Experts of a small language model.
Size: 11 layers, width 128, vocabulary 8192.
Experts: 128 experts in each of 11 layers, 8 picks a token, a softmax router, 32 empty slots to pick, a shared expert of 64 neurons.
Below are experts of layer 5 (counted from 0) of a mixture-of-experts language model. Rows are named gate (a neuron's input weights, with its number), up (a neuron's input weights, with its number), down (a neuron's output weights, with its number) and show model dimensions 0-63. Each number is 128 + 24 x the weight over its row's rms, rounded and kept within 0 to 255.
Before each expert's rows: a language model's description of what the expert responds to; "mostly gets" lists some tokens that are sent to it at least half of the time. This comes from a sample of Wikipedia text that the model never trained on.

# expert 20
Quantity words and articles after prepositions, such as every, both, several, least, many, the, plus pen. in football goal lists.
mostly gets: " least", " both", "standing", "emic", " example,", " several"
gate2 [142 120 179 119 112 136  62 126 103 137 105 163 123 139 113 116  91 128 119 126 199  77 130 131  86 120 132  91 121 136 145 147 140  86 105 123 141 125 126 104 149 104 152  81 169 135 145 112 138 146 147 108 144 125 132 121 115 115 105 140 126 131 174 142]
up2 [132  97 159  99 159 123 148 133 119 131 158 117 134 175 156 131 136 140 110 136 104 127 111  87 119 160 133 128  98 175 126  86 103 167 116  95 152 173 151 124 101  98 129 133 152 136 103  93 149 147 117 118 108 121 108 136 163 139 130  99 114 163 127 155]
down2 [135 167 143 145  96 125 169 128 140 130 103 114 128 124 137 103 146 138 147  91  71 110 154  73 104 140 133  89 107 120 136 100 101 146 110 144  47 130 122 162  84 128 116 138 166 122 127 127 113 138 133 161 112 142 120 125 138  97 140 127 137 101  75 103]
gate3 [117  97 136 148  96 137 105 116 158 156 124 136 107 130 133 118 118 155 149 176 169  99  99  98 129 113  89 142  96  98 108 111 150 105 126 139 124 104 125 119 147 117 133 108 183 174 156 130 156 131 121 152 114 124 101 118 109 116 140 117 126 174 148  98]
up3 [152 152 145 154 126 122  90 119 145 102 101 125 110 170 138 124 142 139 137 124 146 124 119 108 142 125  95 107 130  87 132 115 115 138 127  98 209 118 101 136  90 144 119 131 127 144 167 173 112 179 165 133 109 165 138  90 146 148 158 118 118 116 115 110]
down3 [ 88  98 111 115 118 118 139 128 145 131 119  86 114 148 127  88 141 171 111 159 131 121 134 145  91 117 100 143  82  72 117 118  73 130  58 110 139 142 147 116 134  89  99 140 106 128 147 173 139 138 122 169 154 138 113  88 156 122  98 116 134 125 132 137]
gate4 [158 141 149 144 143 133 163 113 133 143 113 157  95  72 138 135 141 130 108 124 141 125 163 120 138 127 112 124 144 142 135  91  89 128  97 124 140 134 101 128 142 156 163 147 109 103 126 101 106 186 126 143 117 135 119 173 135 102 119 142 112 122 133 135]
up4 [104 128 121 169 131 135 112 149 143 139 119  63 139 160  94  93 138 161 117 165 134 158 113 145 157 168 145 128 115 109 140 129 123 135  92 145 133 135 139 152 154 129 126 117 142  95 136 156 117 170 174 130 122 128 115 122 133 118 125  97 101 136 154 141]
down4 [134 140 120 132 111  99 113 126 134 119 155  98  83 128 131 120 116 115  65 125 167 138  99 155 162 133 137 109 132  85 136 124 110 185 141 107 169 120 131 140 121 122 113 161 194 149 157 112 138 153 127 132 149 132 127 119 116 117  87 154 110  75 154 122]
gate5 [147 164 135 104  93 150 148 147 145 135 125 103 154 123 175 129 141 118 134 147 179 150 105 135 129 149 136 139 121 143  73 148 150 122 132 140 129 104 103 109 115 170 116 128 144  92  98 115 105 176 140 114 156 126  56 128 116 108 136 168 127 137  94 105]
up5 [ 95  88 158 137 186 107 118 151 158 130 113 137 170 141 146  99 168 106 122 108 141 121 119 115 144 141 183 112  76 130 138 111 151 117 106 146 142 168 134 135 169 135  89 142 138 143 129 136 102 168 142 117 131  92 133 102 173 146 129 119 153  98  97 155]
down5 [145 133 152 128  97 155 119 167 133 102 156 121 132 157 152 114 125  91  98 145 146 126 114 138 113 119 187 116 109 139 132 127 119 175 142 133 142 111 169  76 120 147 146 112 101  97 177  91 114 132 139 153 106  98 149 155 136  88 119 143 108 132 138 106]
gate6 [132 111  99 126 134 135 150 151 171 135  98 173 113 157 169 152  94  97 108 120 129 137 121 106 120 101 147 121  98 135 174 143 132 127 118 106 136 147 156  87 101 164 137 116 130 100 139 145 130 119 158 135  91 146 110  93 110  99 144 174 122 100 154 151]
up6 [140 147 128 127 142 155  97 117 138  81 118 151 154 110 125 126 141 136 161 125 188 115 147 126  84 143 177 164 127 138 109 142 118 140 139 105 161 141 193 111 163 163 164 114 140 118 135 150 165 145 112 136 141 108  93 120 108 155 137 157 154 116 149 132]
down6 [171 132 116 102 144 113 143 107 131 128 139 145 158 117 132  95 118 121 158 122 125 100 118 130 130  97 118  96 133 137 142  91 178 176 134 113  86 174 162  87 125 124 126 149 100  96 122 122 109 138 106 102 106 140 131 105  92 160 119 141 110 165 159 145]
gate7 [162 106 122 141 144 172 144 142 126 151 166 109 145  96 144 122 149 105 139 138  94  70 127 124 144 153 166 158 161 141  97 103 137 171 116 124 113 118 161 116 137 108 145 139 138 175 169  96 115 147 120 151 142  90 146 125 145 135 147 146 150 144 165  98]
up7 [117 105 160 125 115  96 155 133 134 111 135 123 134  94 123 117 155 124 103 127 131 105 146 104 134 127 165 119  98 134 147 146 141 122 172 131 104 120 148 124 103 142 113 147 122 101 153 102 116 102 105  66 160 121 163 184 103 126 126 144 157 132 145 132]
down7 [142 163 163 137 113 104 165  97 100 127 125 120 127 136 124 118 145 161 119 109 133 144 146 110  95  99 135 153 119  92 149 162 140 181 155 127 111 156 136  98 132 106  94 157 144 150 137  95  89  87 110 134 114 156 141 113 145 146 109 139 150 142 141 104]
gate8 [168 127 162 143 100 122 136 115 115 107 120 122 125 105 132  99 121 103 126  92 148  62 107 113 139 111 165 125 152  90 107 151 109  92 108 120 106 121 104 139 152 146 134 123 112 135 102 105 128 134 159 151 111 132 158 197 154 123 108  89 153 137  87 159]
up8 [137 131 103 170 165 106 129 128 142 147 127 151 137 120 124  99 137 159 151 147 119 135 147  75 170 124  86 137 136 132 156 115 136 133  89 134 109 142 146 142 148 152  88 127 148 178 141  82  92 156 141 121 113 118 127 133 100 129  93 160 120 164 122 181]
down8 [123  99 162  98 129 157 133 146 129 149 122 139 131 121 169  60  97 129  85 136 161  75 111 149  98  98 121 118 141  81 156 149 129 138 119 115 145 108 117 128 103 136 148 145 146 133 164 137  97  91 150 142 126 142 124  71 114 131 143 162 133 128 101 172]
gate9 [126 121 124 120 148 161 107 131 122 167 118  99 119 115 121 162 143 151 152 148 121  77 156 127 147 112 112 104 118  97 114 143 152  91 101 141 134 116  72 135 141 102 196  88 115 148 153 151  84 116 122 134  92 151 126 161 180 146 182 104 144  78 106 102]
up9 [156 140  95 169 144 133 126 137  96 111 123 137 155 135  95 148 123 145 137 127 125  99 144 136 138  75 107 148 136 157 124 172 118 143 173 154 121 126 155 134 125 134 118  71 152 100 127 135 201 151 141 169 136 152  97 132 150 124 177 183  96 127 124 114]
down9 [121 111 132 114 122 147 114 121 144  97 138 117 136 130 136 106 134 116 194 119 135  78 106 158  89 136 156 127  91 162 110 156 110 184 114  86 145 100 134 115 171 128 115  94 125 159 146  92 114  97 102  96 132  93 101 167 134 152 118 110 157 148 105 136]
gate10 [126 142 145 148 139 112 132 136  77 140  95  80 147 154 132 128 111 168 109 111 103 102 104 133 131 125 104 125 139 128 119 102 102 149 112 145 119 156 124 105 135 149 119 102 114 153 129  93 126  67 123 124  94 118 113 106 146 132  73 149 119 129 128 145]
up10 [125 156 104 115 114 116  76 126 149 105 115 178 125 146 117 152  96 119 183 149 139 123 131 146 137 143 129 119 146 175 106 112 125 159 139  68 134 145 103 155 151 113 151 148 131 112  99 105 121 128 143 115 143 121 114 122 152 133 129 130 165 126  93 102]
down10 [127  89 186 151  93 107 110 126  94 127 157 101 148 100 104 156 152  87 146 117 125 144 120 103 128 139 165 162 133 116 127 111 151 146 133 114 112 121 184 177 104 126 139 126 103 114 113 128 139 110 133 154 188 154 137 147 135 156  81 136 136 135 147  95]
gate11 [123 145 122 117 168 134  88 109 142 131  93 115 147 119  94 108 107 147  99 181 147 120 105 155 113 119 146 108 139 113  96 142 150 132  95 138 156 135  87  90 141 112 133 145 145 160 147 156 137 122 155 136 121 118 147 132 186  77 137  93 163 105 110 134]
up11 [108 127 135 154 104 137 112 136 157 176  96 117 162 146  95 126 111 104 132 124 160  94 194 147 151 151 121 123 134 121 158  90  94 142 143 113 133 107 110 116 153 113 162 162 119 145 116 107 113 110 123 177 145 121 124 100 109 147 123 134 159 137 114 120]
down11 [136  90 111 209 157 128 137 102 147 115 109 114 140 137 140 168 127 117 109 167 135 174 138 150 131 123 134 139 150 112 159 114 169  95 147 133 135 148  74 136 116 107 136 127 142 148 150 122 118 141 147 119 110  97 109 135 139 149 115 140 133 119 145 113]
gate12 [147 177 139 152 148 128 193 112 153  87 146 112 104 117 156 141 124 152 131 114 149  99 171 131 100 137 122 137 132 144  90  65 117 122 173 162 139  85 115 118 143 133 110 117 131 180 163 132 112 118 109 138 115 120  70  87 167 132 117  80 174 150 137 153]
up12 [101 146 138 127  98 157 118 139  82 105 161 134 102 163 117  97 144 144 147 131 114 117 152 151  88 122 154  90 101 129 110 134 168 138 103 155 127 148 144 142 133 163 112 126 120 168 127 113  87 126 139 122 146 126 123 162 160 107 151 139 102 135 146 133]
down12 [141 145 124 102 103 134  94 130 122 163 132 146  87 101 113 105 116 146 133 111 148 137 162 102 165 128 157 111 140 171 150 133 112 159 132 118 136 149 104 151 154 141 145 164 155 149 163 144 139 169 128  98 157 167 115 137 132 146 133 139 112 114  84 128]
gate13 [157 117 131 121  88  89 181 133 168 137 114 107 118 135 163 131 130 154 135 144 142 147  89 120 146 168 121 118 126 132 114 105 120 113 123 138 135 131 115 143 144 175 162 143 101 106 151 101 102 104 148  95 151 143  86 146 134 148 131 101 152 145 103 153]
up13 [125 152 128 108 157 127 161 119 130 125 169 140 141 139  95 127 147 131 159 125 131  97 150 108 104 102 113 128 150 154  72 140 118  87 149 109 116 170 120 130  90 139 107 159 142 133 149 161 123 105 152 133 118 134 109  96 126 127  89  81 163 147 151 134]
down13 [120 113 169 127 118 130 152 138 151 137 137 133 109 121  95 133 152 127 138 120 116 130 122 141 147 152 129  78  99 129 154 154  84 110 146 112 148 168 140 145 155 102 136  97 128 165 128 135 156 151 151 163 138 170 119 115 163  74 160  93 141  91 135 138]
gate14 [112 112 149 123 140 118 134 142 117  95 165 144 120 104 132 100 164 118 135 111 138  99 152 126 131 135 135 141 159 150 138 147 147 100 109 123 120 126 140  69 105 154 108 104 112 113 100  97 114 176 120 145 145 129 139 146 157 132 131 113 113  96  61 135]
up14 [119 116 145 124 119 139 118 110 110 132 108 163 151 147 124 125 120  83 118 159 132  86 125 127 104  99 150 147 122 156 114  88 121 133 116 134 138  95 125 153 150 115 167 169 143 148 122 158  92 142 122  86 167 136 117  95 135 133 127 161 117  80 107 133]
down14 [134 163 149 110 141 111 107 133 100 125 139 128 148 130 127 125 112 109 167 115 112 122 150  86 122 122 152 136 114 151 107  78 160 133 169  91 128 115 118 139 133 141 140 152 144 114 127 113  89  89  83 107 146 132 132 142 140 110 114  96  91 162 162 131]
gate15 [100 155 133 137  87 174 101 170 151 135 126 113 117 143 115 131 126 143 102 144 143 122  86 129 191 138  95 111  93 126  97 161 157 126 111 136 144 184  99 145 138 115 139 170 123 114 118 135  99 119 131 145 110 113 122 120 148 172 151 102 153  99 130 136]
up15 [139 104 123  91 131 156 119 145 104 136 120 107  99 122 144 138  85 142 136 151 158 119 162 113 114 175 124 148  98  99 132 102 139 117  63 132 135 122 145  89 110 101 138 111 163 121 107 139  87 117  96 116  81 161 142  99 138 132  79 130 110 132 149 187]
down15 [123 121 132 129 130  82 157 134 100 139 165  90 142 145 137 159 133 153 127 170 133  90 126 146  98 126 101  95 140 126 157  83 117 104 142 126 126 137 122 102 104 116 124 131 116 132  90 150 152 119 118 156 126 103 133 107 102  88 115 118 124 109 158 119]
gate16 [142 112 161 132  81 176 137 141 143 111 138 135 131 117 100 135 173 111 152  95 119 141 119 153 140 100 143 111 128 100 161 118 118 156 172 133 125 120 105 129 139 111 117  92 119 136 107 114 117 134 189 175  87 126 150  85 133 156 154 121 144 152 100 130]
up16 [121 122 128 136 119 139 109 126 118 110 138 149 167 121 142 134 138 117 114 115 177 121 121 118 138 140 189 115 160  95 125 145 124  86 125 161 140 130 165 108 124 142 121  72 126  76  84 127 159 146 206 164 103 131 127 119 126 160 130 161 116 130 100 129]
down16 [153 138 122 134 113  96 134 152 107 113 119 125 167 136 106 139 158 106 153 114 140 155 166 113 139 111  90 109 132 134 118 132  95  83  86 104 114 152 129 112 131 170 146 122 119 201 141  98 140 153 122  85 148 146 151 134  88 132 165 128 136 136 165  92]
gate17 [112 126 112  88  98 146 142 129 140 112 117  66 121  98 126  71 155 128 132 140 108  95 149 147 143 114  90 112 150  96 149 128 180 147 131  90 123 146 181 122 150  87 109 118 102 134 163 129 155  88 113 143 128 142 121 117 114  98  93  98 139 114 105 160]
up17 [110 128 170 155 134 163 146 146 127 138 119 154  94 140 121 135 214 119 174  94 127 135 114 112 108 124 108 105  94 129 131 179 104 111 173 120  86 130 134 147 121 133 169 124 135 107 136 182 155 126 130 168 158 125 117 128 122 137 164 149 125 138 114 154]
down17 [112 181 148  96  94 100 105  92 123 109 145 107 117 125 111 159 133 112 125 149 158 138 171 131 110 142  89 119 144 100 156 105 137 103 110 147 150 168 130  94 170 124 129 153 132 147 148 113 156 117 166 171  77 145 143 113 142 134  85 150 115 133 138 121]
gate18 [141 121  86 160 158 117 124  81 119 120 131 147 138 137 119 128 143 162 117 146  81  98  96 133 113 110 136 115 162 129  82 104 149 142 141 114 106 155 174 106 109 129 163 141 144 146 147 146 146 110 136 123  73 151 116 120 163 141 172 141 145 170 114 146]
up18 [ 92 146 128 170 135 128  87 105 173 132 160 136 140 154 125 129 143 100 156  86 117 127 105 135 100 111 143 178  97 148 166 126 117 161 146  73 135 122 123 109  95 119 129 194 174  86 105 139 118 163 128 124 133 123 130 146 161 160 129 104 109 120 126 127]
down18 [153 127  83  75 134 152 162 130 155 140 111 115 117  89 161 113 148 115 182 122 128 135 131 184 148 121  93 126 136 142 157 135 125 118 123 161 120 106 118 136  93 137 133 104 133 104 113 124 146 143 141 152 130 105 131 154 132 113 109 137 139 107  88 168]